Experts of a small language model.
Size: 12 layers, vocabulary 32768.
Below are experts of layer 7 (counted from 0) of a mixture-of-experts language model. Rows are named router (the router's row for the expert), gate (a neuron's input weights, with its number), up (a neuron's input weights, with its number), down (a neuron's output weights, with its number) and show model dimensions 336-391. Each number is 500 + 50 x the weight over its row's rms, rounded and kept within 0 to 999. Numbers have three digits each.
Before each expert's rows: "comes before" lists some tokens at least twice as common just after its tokens as in all text; "gets" lists some tokens that make up at least twice as much of what it gets as of all text. This comes from a sample of Wikipedia text that the model never trained on. Tokens count by the router's weight.

# expert 17
comes before: ".", " | ", ",", "–", " |", "%"
gets: "1", "2", "3", "5", "4", "6"
router:500578554525505559452483491505468604522542483516501614518521400591473465452538493530558525499547515493473471530406554500634543623492517436464408640488455472495454477614
gate0:520497487522525493495380471603468544539512563508588563494521558512495479371532500456519521461536501405577472566417477491539486517499560514543530477429517596456511451512
up0:484480472525557485506401484502485452541547536518599579422446632483505534518536544515493558429534551353582504542497565557507418550520573445509510521351451521548482496502
down0:542455490515496487525618513535422483389502546466466502430443437441507432496528599488454483416531523574555439520512463494515507481542513545527440409483481513555494492441
gate1:487523517477530518492441427525452503444558491468527589398488585503423450422542454515423603456504527495482521545559506589545462504474473505572465461512549525428603492513
up1:466518587459529453477406457438386513496629448520484642417411554498450437408500529507497565539520537526538500531559488494524525538469432515557327468553566531522490476534
down1:479554459480435597490494502604528482469549504473503435513453548500456537519466583514520578612457491436467541416457515498444429461583559522409540467512567484483433472588
gate2:413466433535650432540502478505331508541481507542556558496543445420514523622468508506522575505531483529499555529537459469519431424553501531546462454591431422453439472499
up2:545599543429425537441533461556543485505563611530460414527447499449526530440497507504447457478459477431520425453480532525474501545488470518413545503461560524608517497572
down2:487508460505451458424541473561496491568445547528442378436537365492364537503462533498415521537610518557474495443434530526557460518569545564458471509475484452554544438471
gate3:584396470520459506488509446507479511519463473487395435490573460514515568499482493483441474533447496620456484537529459491383461437508566491439424472444527459440376516522
up3:542467540419463563475566464557440542542456430465377476468556557408480532479477466492448528536438525593513461470525446391514485498539572470468403495496619489458389479534
down3:495492536461488517510503587530440554455533434483467458471483545434476529524477484501610504391516469543541484502484460476471492500540480488490411406503553528480553448495
gate4:594515547497576577454511537469418572474491511456476496486535457528527556426499517457537459529566569485521557487499598505550524436608460472477595474535485484493599482420
up4:428475405499444451550520512592569454588467524564520467497563523482467467573510500494479550500403450456470508481484461522467471506401510515583452497497525493514390570493
down4:566479508543403501549455589490429580461496470507460546492493474502392490481519554477512536488460526490526539517552491517568374534477492562545522488423487520513520514412

# expert 23
comes before: "\n", "\n\n", "==", ": ", ":", "–"
gets: "===", "==", " =", ")", " ===", " =="
router:481524526443527556422465490553509488506505554609475635629432522529468548502484474533583528474461563444387539471505555589520499555464454455543480535499460513544479427561
gate0:501555556487595531561488540529508447496469525445512411467486493454499493615462537463470572485535446459435479487558475461474454504543524495577575476453448388558535477484
up0:565494521482546486527595512457466494524573503578514451605512487420494520544511449507523562615597540509338469438517452473519527562464488496511549616527442513436479475513
down0:569512519508542506582505397442501462506518556359461492614520527518552438547508537435536464420546425482501435431516439538501413547479492520549597421516413475453527505496
gate1:439455576464412488497489500509539517447599595488467450572543613503493626499421502519504450435432506505592530570497513603479488552557490486505503429475491548467418441494
up1:533573538511534490465437552463529461502503495450424519442525402534500463534563597424504549519513507523419499494445481447496484504453535409420487542579538457514475472559
down1:468541655503541389548542522567393507549445478499429514544468422561534545518485490509589503421587602553544486636491450484587505464568604437471459553502441428440610494542
gate2:484461526579380455401476507518482471527475441548507483530493566397476571509507508497506461456490444539527522423448503457482429509428529496551499506485484462486522425539
up2:568452533561439465392455526483409473527501450510443506472516633455533545484538455519560436437466469508507473426515486440538437558435522494561525483507471527521521448537
down2:459475565524560465482503496492537468430581532522411529507546411464464493388485541494409453488534436505510528416498482470513446580440440462509504508468469538480407569450
gate3:411524513428502459516525539506456426426510463485659476492429552531461516461546581554500426475477531512571500539519564511632400487506638440420558539408515395504548522487
up3:470521576520508521627444538437522522503543434480456465482529466511537490489467447452460551553473535403453500562480336450430420442438520502503442477611517441469493571572
down3:521517513520483406484435435487506520461465537526580537476551533470520476562559487458517536594503471453552535488511446476457490379544429436496512469568445488486469539466
gate4:493488506540532466572465538476509579418487515493587536491502520547566544521387541518517525451532552498574672445466468523467447595515518410564566467517456493450499389485
up4:460409499555467454477483462450489541505439461552535504365517622402470467403503443543589469508451541464506360485479450478559472575519488503424462521530457539454447476455
down4:507526507464478520482496431438494473478426460454288486466540486519502502502489480426466574500501471402571485431597529525613465543443499566461522566404457550447429547473

# expert 30
comes before: "\n", "0", " | ", "\n\n", "2", "6"
gets: ".", " | ", " |", ",", " (", "–"
router:563520518512464452510414568563416551502444570537479525475452452485493451525474443427525441473505562493386494469492508423502534484508500502577475522369501461545432469532
gate0:487438453454472542489529439476486642506469538497453436502528425480439552520605554513547485485519428522526476565528519480507480439488485445511636563509530580484466549457
up0:469483445450453490486512456489493629474460541532424460536563444481475576550614530541574548503483409523562497569566532463468476432521466463510622530499542530447426508444
down0:387511440428527464572524390430444552555465547505470547596542466489507418532547527464586589488536566511514464533474479500545496458418464473497522480519521547529521538534
gate1:513539419551542422418488466447425502553545511520470522526454550505554482532479545558501470438565561626466482520409477532449502365495469520434458562590511516487538589501
up1:483458562510506528446478568539404549409516551498517460618480550503465568528436502489424512472540519439503535511467472430481491402471561516477492539465511444530486501505
down1:458457627532562464568470607551485440444472471558426545537533571526407564588489500436548486427412509543516478491472663444483570550486441455456539603493544454547504445376
gate2:495510527548587500464429476598487525450371439475530434438442559412501384361555495447482487443535420552469494427489478421482532463518506557535489545544530552465487482517
up2:464561514431386543477479530550430514598549519465469483385543544405484414508560428628538448513423472467573503437440456469448562500549464553516497504494511532513562514464
down2:461535518574612399448495537556381513479577429455395571498432558500429512530458476551468580469437477545495440546502490554507603492456396508508554480486546506566453450514
gate3:434552541474452542522476466517462518471538523510541479502554434476416539422541494470537489519518476517495493544542474445535553453583496546539478480585523522471460496522
up3:498575532505486493573446460534443500412535525489502484565507404508446594402573541468548482549562472525524496555604522463547504526557456550502518476568564553447452463483
down3:441434562517470543453501569495549479502452598437493527413508528458549419493555414395539465563411509512566527547453463575514489484397495483468506448491433493465509354550
gate4:552514520560464520554570527509517502399407522581435485520595449463579549497510474518579520513569494412512466456487508545580501473434507513525422459418489441551551503479
up4:537481503545474507527544500550475499374444562578360528501571514476539500505493488445543475524504537438478425553431490588598489467430537519476435469432512473499545610458
down4:553389532483491495489451526413471518375509526470411491542470489515440495515460480520447456497377526483520429481511536487480571448512562467485477499448433425547464489463